From a checkpoint of a small mixture-of-experts model trained on Wikipedia: 11 layers.
Below are experts of layer 2 (counted from 0) of a mixture-of-experts language model. Rows are named router (the router's row for the expert), gate (a neuron's input weights, with its number), up (a neuron's input weights, with its number), down (a neuron's output weights, with its number) and show model dimensions 0-79. Each number is 128 + 32 x the weight over its row's rms, rounded and kept within 0 to 255. Numbers have three digits each.
Before each expert's rows: a language model's description of what the expert responds to; "raises" lists some tokens whose logits its average output raises strongly, later layers aside. This comes from a sample of Wikipedia text that the model never trained on.

# expert 58
What it handles: Single capital letters starting names, acronyms and initials, often after parentheses or line breaks, e.g. ADF, MINURSO, Frank W.
raises: "RA", ".A", "ost", ".D", "MA", "SC"
router:122094138135101118076175124147114154196117170128115092163153081138138138173110140119154167167081145102166113159115104123131166169080056061146129113154080122099083152164132161134163189146190084113109125138149163133128141163103119129103099151
gate0:118127126147136155171094113084168135103122161132112089137164110122115144134088118160112139157105151080184104183116113091132152150112144136093136077175115132149061139117152194197152171127109058138090109150107154174160139147117108162067116117
up0:107136109124167163150096128090160152127133180109103093162129133113112145152101127097097130120103120107161149171167149094157161130083083062157140109151113128082126204134182092137131119116140117138078146122152137149165153177136085146112091125
down0:161154091075147086123117130144070110125134159119117170094136096156140129143169116130137142098184078145072184134133130123156074123167110138137138113150127119122195083140128095108069120096145178127178093143118076142162072077099083112165133166
gate1:124135189141115149150146131132080140119108061134141162065149162167177133108120111169131125103145160100123133122174123162140099091155120133141082100089173119148165102140057115111107058162162130136151168155103082114108115057136198115164143152
up1:090101145146140037107074101146186131133120123169125158101155136137091146099112115151119102102079146158122081108081063138110138171131192188090118119181145135170105094116143144150090136137115151097155091135074152134155109092076147145072160132
down1:116142109150154158080157121122123144116144149154147093199155112134099161160153116068150109167118114153139084188115109097107174130082135103134094149127063126109144164104160111150140137143150097168109149093148141144102131185164137125114051120
gate2:105127148110109093134065095179088141119099092169164171142123157160151130084096100153107135124108109134175144135066146147095110136131149140098182091156163175156130142109078124112148153145114161158125130120094146143192174091090141158146147136
up2:102100123166154117150144102132130107174111118154147118105106072169136175137090104134183140106124156099081135130088091123114111136165121117129074110116119158154116097148149107185083097100172090081159114120073057144068087111157167104112130054
down2:130126073125136165132206127147067140142184122145153074117157118096137171160144120069185125115110119115159115168115062112152137151149099133112172161115070127109088141155168117122089144085095064124164145109148151126132121141145090097131123091
gate3:073148152127131100156102107174110112135129080134135200115117158149162090088113144151099150091094065121181163160107115143067077137167120146131126133137153183137094124137149180072127146097113152150134118135121139112188119070105158151138159139
up3:161163092096119106147106135154109136103126116087143168143164136100144113111144154129101147135074105127186169114165184085140119116102109116139146128162122150122086184130184190072137148099084134122122137085200160144137125145151121149125139175
down3:119172172137178067123056155129149111097101101129119153115102142172130152070089145182088124133161081123132162096153187168107135112144152132133110153133200165137133097131096154138149100165171204134070151144107106123112125111129147171114104173
gate4:143100122142135156131102135128133129144151148096051096129116181103073137153170141124091135129103097135125105149131129111164108086086115108051167169129157196099158170209060126082129126137142204133096132114157139099136105092121123114112131159
up4:115122139166172147110146123146127112131121136156077162138097159108091120116165120120100140105105080122130129118136086112154124131102118111069189141124145181070162177197095118117116111105146216129112131146130086082146118085096159124102149158
down4:134057106088179191140121154130147181106125141166168067131129141123190134131141153082149125207071102111145063141156118114139116136160120118162107103088102122129119151100158069147174102115111099164154121208110138107035100137154167139167118146
gate5:143158093140156113111123165145105096115140066138082118153089100118153121124135113123060230144149092099144129135148103128131115114090068140135183124110133129049138139145115093029098161045145174115080170109177104107185162128093122097133121157
up5:131141078093159162130121146164089092124123065152113104163069093131145074100108127092081199159142102127109157109110101120109147136079084098139194133073160128079151145126122074063102107050116171113089191135165084136196175129097159106118096200
down5:123131121126155149114146138123135197103181131195180063163172092128137142130135118078164126182099117114211086191032093157140098142136133126122089127137114157166097113103155122160120163106110103184205131177111166125104133127123108109129141117
gate6:150157096107103143062096140113179163137119192152126144164151144102067141129115152103138114146127100156133164123105143089101167172105204083127184109146105169131042144110129163160179188099138153136125053155105227117136142131086108125085141139
up6:122130096161104133105133190094180167144189192153074128143166125147076144114136111124108091134088111135152174153134189078104165189078157084129206111147122169130042137129132166134184155165095160095121078124144201148151162133117090124090088136
down6:141086107080145154138066129165067123105127126115114147130169145151177135146097090100151128128138104112098096158165063138152075086147118193194069185092105065138117119193128105143143101130113158183077150148166086179073119092129144121154112088
gate7:117099086114115108136159128107118149157131088136149105115111152123163150146080119152087097092121140089128086131093145117075143093158178174120154105138201193130157118078034130108194082123210144096114090097174128128199166079136122165090196163
up7:051159078145101135164140186125091102118108119163138174116116123130127088093159108122156146162164163172120163083094085128122127113129151143109154096160148156101108097033139093158129144099125098152151139129105168177118089117122137082185139117
down7:084105097091082169103148145117112136151124145139103092172191109141101116147160102086142177138078158135180135118153081138142100074118115091070117118153131182101197104139157089151109134095126107114154144139121144159225135135125122115194133137
gate8:135163125094112129166083107184119144104057103107131172088126127185169158107075147136085087108120118133116175127074145128101077157134166184099199157119171150152143133096126189133110155127105128147158185102100161114157130107098173185141197151
up8:110146084077116152156016121162137111082089169118127169102180160135146181103128110131055086153120067186144134143113192101126108102116172163169167130107109143082100175068105127081132147182121143122154173085196141118186139111089119139108133190
down8:138141148117107097118028162149151103144100152141127133136159130170116167100095106120069100176128088119117092082128151119105195122101141162145124108169093123142143139123135138105148105136169116136158111118111101118137137133073148135194152180
gate9:112076187113145096155118110131136138111101065121165121074120137132138090093094128172107112149135131170115058129126186106110117161097187142091105118164153100135123106149148094172134107137132121079098158168065113167099079131083131118139092170
up9:142154137121133093131115056098126135158131173150183178110194147124133156119144129155164126119129131104127124134076061149098129110133157230105137150180111170155141092112144143210123162124158096121134082160083161104134088133088099108077187099
down9:098141133141163161070147114139116140125120125139122097218167069089140154128161111041145103121129139113184091142133103130142165125105120097167134114130067117132121170112147118144131112134150117176112141159114137109076140143131123144164055091
gate10:118082160154187124110141126130139117157048128139045102161143190149151113165175139114133112138120134101089107163134159080134133114153094067088142085172130120050091110129069161170044140148189141079145145157126131113134141138143108116118081157
up10:125159109107117141168121107109116091080111141125210117125144047098149165131100109105093137112110121153184161101138097142128165134096145132148125123093130122128091122115146169151112129096095062190111148133087158097151129168127151122139125097
down10:146131114092128112059084119065129108131107139113163214141114121121133119160121142142186208124136107100133145106139115089113120118146088150137135227110093083125155120138183085107132202094123152144149134150151097127158124131139065122088185143
gate11:133147137156173101121104162172103160122140064153125132112091146153128123112111124159163097093117101084100155135107126223110127099186119113159113134080156115158204112083091121120126116085154163183129137107078085140135153091142093118166109179
up11:095095179151091109125157092103167158130102134154164125095189112152159147131134082192151142132158168151136123130107116108089123143132151157086094124188164168162117105145114143187105088175119107108159102174093165120161091110107164164075161096
down11:159104135108163161100165122111118135121110158125138096186144126143116149134124085066139139145077149117164083176105115127158163134118127127159079114129070085133075125132120094121151157140108087154152129128141158144089163142147103107101082104
gate12:141088151147161141149166083159141110166093155175100158131113152088104147132156091108105144119117189144080123131142136132120081115089084069111078089191100183098120142143131144106126142115144151095108152071137106119092140119137139117136172138
up12:168039163141136139115151110147143140174111132159095144153116146055106137140161065132111134097101176104093118173169159126141075153080119093130059091190111171150125144147144162103117146143123128058079114102162122102103166151159114142136139119
down12:124100164119085150116130162145121161119119110085103131159093158155110110118167128100083083142081088118157093176148144186131140083144160162125125084057149139160124133134131103149114097113143119133103119135132142125175133207149111107180079178
gate13:140128138180177105163153147143177096052093136073113136113128052164164123114141152105070095161063078080143116072109137145129118204119105089132163122147125131167099075118161161180102144131133127136154129126104151152132134101172141188168113136
up13:122133109123072126107085164100119077104112147128124129092138085107077132111104121129109167138152182142084177139137150097111139139098117148161104112151134114160034103086142163125091115078082093193132206103103089114112117109153125021117111122
down13:054141170086165081169171101137115176134150166100084089204130134124160098188095096181109180150160144095130160145094155144126091089107120096091116110149088104063150141131143041092146092076090068138192154198140088109111128135153055108138187081
gate14:138125084131119116135136127115133071060157135078165085100116122144136134083114084121043177128091087118122111131128171073126128115102084131113116244113138087123127143160165152132125091141089049123051190083119057102130148188090153112160167142
up14:132130073114152105143131108104121074052167148073120119116160113123166112134124083104053176108096066127113125123121109096107128098099096131150134226105144115125126163137164164111141120135114058129108166087113080064134144154071157145146163141
down14:114141119103155144146145166087148139095124150098109059192120114109137072179153123128141093122123114129194174148119065104086150122168135094135163101113094120152152110099161111076130145164108126160150115164154148146150156183116099157123111125
gate15:139090081091129128099109095088117114147125210084125168196114129077122090139169142034101117072111072143068097093135146122107193131126145124159162123152122080111145106110176119168144153171113101139100105167127127140109140137130147122109056104
up15:144135113133121112101128184141111131059147076113153158138017114152146129117111147111075120126143097084132161095139168163097146106158106142135166190058137120126172134182091099116141105097139131179139157125167076124158114127199143128184114200
down15:147105094134090108170149115147111129131126183102174085151196122092124158149086177085185157148100159160118088109116107126186157149088152143212199118171124135119104149122148124141114145200119130110142153136089145113104127098119099124094119051
gate16:151164101066163066211118177127167153118107019142132136110108113125105210034078133121175129151172129111119119157118142143117068092138125141167089159123149150141120131116108098068117033162210151116132109085161140169139107157158105152100148181
up16:141115099107149147089125115115129093137114133194217154129170156094134108160135109123169110152135125128154134134081129132142102106103149153055135110158132149101104089127128166145153177112112083111138097156105178114140112136084117133095122109
down16:168099147103127131110132083122112119153115149123092085161140127085135159182126056087096109142076160129193113109145139145143182146147125056147126098165100124063132141137149083149133126119121101167151127170105160123130168142139100155138126132
gate17:171111143105104138116164132179077137113102163139118126108159201145069126143096168117179127094095123103163075120156112119144074127118128133126126184133112141107174173092121159115133096036146148163101075108102102134097063128089127127111123117
up17:089169104121126088126056142117161090114148186051104114136120116212138107125130106130153139145151136197156105173135172082101099116088138147165057133086175129138132090152054117126119160147103083148218184145168141189184099115124110111126110160
down17:160168165170163082145132122136139064137164138090126081097078095174120100114135144170146172140107163130105104128127076137153126149161204117080149170156140194133169151075111118141137132175116186104161165085141191108144120114138097132069108146
gate18:145181114111074117144110163164116149120102092145135180130099091145115152107111123145135152122090102146140159121075118158115090134132166114105176138113141148148124125153116104172104108119182128199100160112103150149158140116135190151106107169
up18:089073126169133134123189164090102098181134170148094091106087141131119123131137097115151105099117191095098150143168173142116097107142058168176115117083154129121139126129129142125123095112123131147105090089140073131113096138159111147154143124
down18:102067075132161149107217150148106166132164091170090130108087111098137146166113154106127125141105190123110120136135099173103130134165136152042136178101100107152108146146123126151109110117113141095090124111210100163117116136136107127110130109
gate19:108127077108125095146085144141129151127165100094137142119062060128160087159132115118146184096131144114083119126140082151131140169103128115154181162117141139143093167121086114109136091132167135142134114154131139134165154023120144136045127181
up19:086104129142107117139130118123117122119145085099049082124158164116057169096150114127088160253157074174181163168160143136114113078128122097122044081100152087149086101154113114151133195111120117150157174171122076172118134139136140038184096155
down19:114155184117065111068133189150161142158199123093142065134165091148130150150132150080129140188147082107125052175100109116116104095128098113089141061163096103106161150135103082091089125141129054150154148134104182130141126209168183121162167139
gate20:120131108121147113116079109085131086135082134160101150143092117067100138137112071111126123126179158134132148141125166110087091154081127082163063153151108169148028145118119182147107126154126131162115145082159171128077116104113148093093124187
up20:190128142144080155142174162126091135104166135100177130094056117178165125113162149103111111155143126169108134118123132146146188104137114172147205117027110080131142116127147071139120139126117140153159141089148105126199130127140138127161132141
down20:132112101146116078137199032119078095069054121112144096180171071093124169163133197111227160091121200143161170056100088086169121123142136125103147147189126132105142143069120146122130170104110084063120112122109166116151073158109083150085158119
gate21:052118140139157129156103094154081147153137071144109128081095088129118099110103098156117159088178096127141163173141172148090163169157092109124104126166172162111098130191158172132101114106128158146090175117073140146146174111118187128124200159
up21:120104130117133159074114110138126129151138111103101126152138090090102139124144144094094150108139104102149138151170172090149143157106082077149183138130136123116091184148154139055143132106156110130077138084169138088100146160113115122153106168
down21:088110165147164112133116091130121111106105124143132163088093150178157157109078085178102127125147156131089180051122162145083090117170136136103106115153195205106163142114108160110186091179164175131079175120102083134154124085109138144100118153
gate22:117114079112158105179122113131111137102096079164089184118099110147186122119107149157141134097112093094120130093089112167120123148194145094135091094133178192106155119090097101092149177118099160140162143158094102133157141077161142191141160166
up22:199109130111149158135137130111150151126126145110099127168101094098146137177145142086098159131076111116170133134189169134158135135087089063160143131116105127095129216139171136100119158118136152141110185139159127132112163161133126123122109170
down22:148139125151135096156113148142131134092123121160154182113106121154151113097105115154097110121139124141057150067116126180082100136154166127090113115142214147163144147116109167110139082123123172128106115135098099113143098093065117130131150152
gate23:137147170133149116120148125118124185154093187120154171152141087102127135121141101119107127105076074097157144084126190131122153127150168110085220126095111159150131169133160157121173161115071153100102116098134155110153127111115175136118162119
up23:133150124052126070138135118138126114087163120111157138105108061120177103092108127129132170107139139145131173180076073124142151089160121145096116157098132104086164110149111074104108093169158130107172136115157133106164144162185085100115125126
down23:152122096213161139125125089142139093107070137105122138196092121131122131107149137191128165150139147132133144059106123153121098145171158083082107097170133172107107152081092177196174179156096145099115162109120146144182138047115126193104123073
gate24:138139139124067161168125130131120097156147153095154158111121079166138108140142124102153102170118164103138067163147096122143127142138040131136064112151109087201053088083138121148113135109097100126165189147124127122120127169137113077128133113
up24:132169106119066063119141163114096118131141129153104136087162076126106206139058095189100203151162133135145131206063080134134160114134200137115047144170118147163083144108131131117142156111148149119103118190120167166093070123125103177128183108
down24:130139055094061146183165157131104127171140105125218166119166094145131153141090109059132106189168109085125057152126091152155112139076109184126108122144139110187071110079136101165144142148100083205182108121150204137099163176122118122164112134
gate25:102108116129084102141140141180118194141111118138127180121156176144178126164059121160131112118178110108142158182128135172071132101184085218084131117153149179148135116088109138131155114167058098116136125070130107155085130103152144135068134087
up25:152110164126148105141125125133110150113168134125118131130114162132182162113140222122163124110085103120154133163084102156109128110169098147157129150117132127123134152170098097108118062170176215089169140160158145119116120107123147185069115183
down25:147157155107129082119090114093160123140130139097116132133108093138185069089163203071119080147119160085134165138115141100109154115156082119166142114086135118161072136145141081097098126165190130145128092138182107113181102188131143119110137243
gate26:166142079144108123123096141139102102109119130116200135137035109128151119088122185127131172132115088117165158109118123169135131087184120126091179156059138140146134067188128101141102125081118126174130138106121070081180165145160169126138125192
up26:078112232084117108144149149125112130098119085139114115102184160156125088146130104153153115124155134147092099145180158077131098132119097142170074117117116095078134157146099078119141102144160139101177134141153127190099075119125131129162110135
down26:121117142136101174131083100157112180107130114185113159105118157110123075119147126127184137088143102078124177144171157125105147129157132168129142142128155134135117082154092113110135153122122159066124110121142132108175081146166133131112164158
gate27:097136123106186106060138071121142174149125184094100166152094095141149086178110092127186110111144122127085146135146071153122141163105128126105182153172135145127149187075096140107125066121165188202141156087152068127155168107112157125074136144
up27:119134108152103125190135115081106075066166107115146095099153166114107133093139136135088141136132206084159096105132148107109150141141132096162068083122135135097136062135160168117109166114080065101109133155062165187131114151160103130147114141
down27:133133158132145171070118098109106122165115147224101129052094112079065113082145138093132083127113136156127154150124126197101206114154124105115138133118142197151150094122141165154112116130123138114147153158114129131134078131121118113110121153
gate28:096125131141142153117154138129124136178140136156113155135140167091140130144170091124125132096092140145156143113158215105141099181140132082160169145146115153167097176108113163114176132114108204136097144098112108108101101121081167087159130154
up28:119111175136138152065168134123137128164152108175124179123163172114121152128165101138093108063119118142122123111136161141109127152157172090152190172122142146213122146098088185136159131134103185155105121104136129097129120123117133118134179181
down28:184157167074094117151106132157119155150178191118145151107148112086147117137159122043128099107123099146134164204116138102144112091093092120177110099120080116099136150132120100143088085075135153152172073161138092140077138167134141107134148088
gate29:109152149080156122124091157103146124134119160085130076157129128135124119160135115149074070124155094101170158170133158119143113178095116152135144152178135145129069153163169153146098119139100113109122157071143128091139111136039142136112125132
up29:153123096132113126122108141106179101111116142122167121158162136163135132137111111124113096160176126141168173096100084132158127172078145139096171115142109104124064127108156159197138145135101080177085069137096179109106154169066087156130132150
down29:114132141112145131159083208196131170131112167122114122158145109120182122166141157142113122085170109072076140160159193177138103109171127122142120157134140105112082173121118113119116104110122150153152141100198125155093084151148137155080131148
gate30:159105140102118117152099081115084155143151091101075155087133111118147148166149111150124155118140087136120182052189169101151108118166122132069122144088108152178069107150132123110097078199130164102119177131038143126173105138148174119130144141
up30:140099164070172064152118128123101120141086110162103096130156098113056165116154123132074165126092096126060154100132163089112184144187118119084076169122160111089119123134159078132115093142138102111123193126097100139107105143176132159150104075
down30:149158083125139127172047128062189138112119139113186076167130133098123148112122106137109076169177141091165068092153078136098128135172136140119149161181098100129142135140124132095176169125106137166135043169120126156071208146159165095179077151
gate31:140118157165110140183113092083072094117087112120108164110127130206058124139178105172160124110136180102137156130178189125101119131113114130141072163142121148148103077152139167198109147146141091180135169117126119101196118121160118069190100149
up31:125119173112148170123087155151103164105136131108217099154074095110166168154140172121097102134108042125151159104121176136134097109149149146082205149114147126099148203178139091115104125155118164145118187072139113104158139123102179118117126116
down31:121086091173119105113161090142118125149138140124084145094092151100175074101125134090107154111159117149070128123101164134130127110118169105180156112086103139124100124102049190158117176115118139143111122206113144110156078090066131062091104146